Experts of a small language model: 4 picks a token, a shared expert of 64 neurons.
Below are experts of layer 9 (counted from 0) of a mixture-of-experts language model. Rows are named router (the router's row for the expert) and show model dimensions 0-31. Each number is 128 + 32 x the weight over its row's rms, rounded and kept within 0 to 255. Numbers have three digits each.
Before each expert's rows: a language model's description of what the expert responds to. This comes from a sample of Wikipedia text that the model never trained on.

# expert 18
It responds to: Official titles. Pieces of political and official titles and roles in government lists and biographies, such as Sec-retary, Dep-uty, Pres-ident, Min-ister.
router:071087166109138080156092185141138152094129094171104139116144133110145107144135121122155142101086

# expert 15
It responds to: Section and table headers. Words in wiki section headings, list items and table header cells, like Seeds, Personnel, List of, Opponent, Gold, and table separator rows.
router:140137179123122096084153108161184125142131130176161120106107150149093128087174145117140150104090

# expert 46
It responds to: Nouns and adjectives after articles. The noun or adjective, or its ending, right after the, a or The, e.g. the city, a typ-ical, the stand-ard, the French.
router:157157103127094134152102130115176174195103173175094111102171108097174148106117112094146172069148

# expert 30
It responds to: Table cell pipes. Pipe separators between cells in Wikipedia tables, mostly right after a name or place, plus parentheses, commas and brackets.
router:098145165095120157081125103159168051103167094081112151068100165107127081194119116097125089119146

# expert 23
It responds to: Sports competition terms. Sports words in athlete and team articles, such as football, League, Cup, Championship, national, and name endings like All-Amer-ican.
router:121159091083085118143152104111164072133121143146089134130113086141120133199131142107182168077154

# expert 49
It responds to: Institution and place names. Words and pieces inside proper names of institutions and places: University, College, National, State, River, 's in St. Matthew's, -n in Lincoln.
router:193111103114126142154132141093178178100101127144098106089107134143134148116173114093145188099157

# expert 34
It responds to: Foreign surname endings. Inner and final pieces of foreign personal names, mostly Slavic, in sports squad tables, e.g. Makar-ov, Fadey-ev, Jutk-iew-icz, Taked-a.
router:077110125125130153089112162126079148116170172152145140116132092155100091116051157193124129111087

# expert 32
It responds to: Coordinate and table numbers. Number tokens after a space or separator, above all decimal degree coordinates after ﻿ / ﻿ (51.5417°N), plus table figures and years.
router:128108117163101185198142146144057113085092134069151128142111121110161143089104113145129102126182

# expert 52
It responds to: Political and provincial words. Word pieces in political and government terms, often in election results, e.g. Prov-inc-ial, Liber-al Democrats, Rep-ubl-ican, polit-, Direct-or.
router:138142080098110128137119148110140087082092186152110093136144120071100127100163115122158171161156

# expert 56
It responds to: Action verb stems. Stems of action verbs before endings such as ed, ing, ers: le-ak-ed, stra-pp-ed, inter-cept-ed, pass, kill, start, build.
router:143141143117127199040124113038074133133114096110087156085146159156119085100135124117127068099138

# expert 1
It responds to: Empty table cell spacers. Blank-space and invisible BOM tokens right after a pipe or colon in wiki tables and lists, often just before years or scores such as 2013, 2–2.
router:112162133171103098146105035170131097113151147163150149132104166118092084135154097152175124125091

# expert 44
It responds to: Space before numbers. Standalone space tokens before numbers in census statistics and spec lists, as in "was 65 years", "households, 34.6%"; also are and were.
router:134133147129102133186107167162057090073133172079118130110107126095077094214153120126127060164127

# expert 61
It responds to: Infobox field labels. Field names in infoboxes and captioned lists before a colon, such as Key people, Coordinates, Location, Total, Born, Running time, Source.
router:142192148103131102097148068130164140136137196160151095194132123097119113204137070126156090107154

# expert 26
It responds to: Early word-stem pieces. Second pieces of common words right after a short prefix piece, mainly oc in f-oc-us and re-oc-curring, plus cor-relation and threat-en-ed.
router:110131161138080130153103139134121078165104094113181131169095154101090103129135150110159131155149

# expert 4
It responds to: Capital letters after lists. Single capital-letter word starts opening names or titles, often after a colon, "of" or list dash, e.g. M(obile), L(ife), R. depressa.
router:086095149106113097144118127176101162090138073114142146157115149075103161138142076056092151169149

# expert 37
It responds to: Surname endings. Later pieces completing personal surnames after the first letters, such as -son, -ley, -ott in Sc-ott, -an in Log-an, -ian.
router:098083121133179178118100131086110172119186154168109155087121118162110116156036129182139079126096

# expert 21
It responds to: Noun word endings. Second pieces and plural endings of common nouns, often after numbers or ordinals, like st|ations, mod|els, ed|ition, building, house, band.
router:172151131093092163049125082111144127171139169142082114101085154082079105153164102099124150109164

# expert 51
It responds to: Personal and saint names. Given names and name pieces of people and saints, like John, William, S|aint, Jer|ry, Wal|ter, and San and Mount in places.
router:143080147098140139133129136118140180151106111141108142098152132123149136069132116141145182170124

# expert 8
It responds to: Institution noun pieces. Middle word pieces of nouns for institutions, awards and fields, such as Philharm-on-ic, Resol-ution, Encycloped-ia, useum, adem, ociation.
router:115139134129114145110113132134118178120145138162091123105161114115135090121157111160150139126101

# expert 33
It responds to: Words inside quoted titles. Words and pieces inside quoted song, album and work titles, like "I'|ll Be Home", "Let It Burn", "You Don'|t".
router:142121133120166096146095116093173117115128110134139150176142169146085082124153137089127153142166

# expert 48
It responds to: Name-initial letters. Single letters or short first pieces starting a name word, plus odd bytes in phonetic or scientific text, such as G-udda, Y-oung, Ar-cher.
router:102115117109121235071126138135147105112104130177131172163112128124092116078136145136139147193117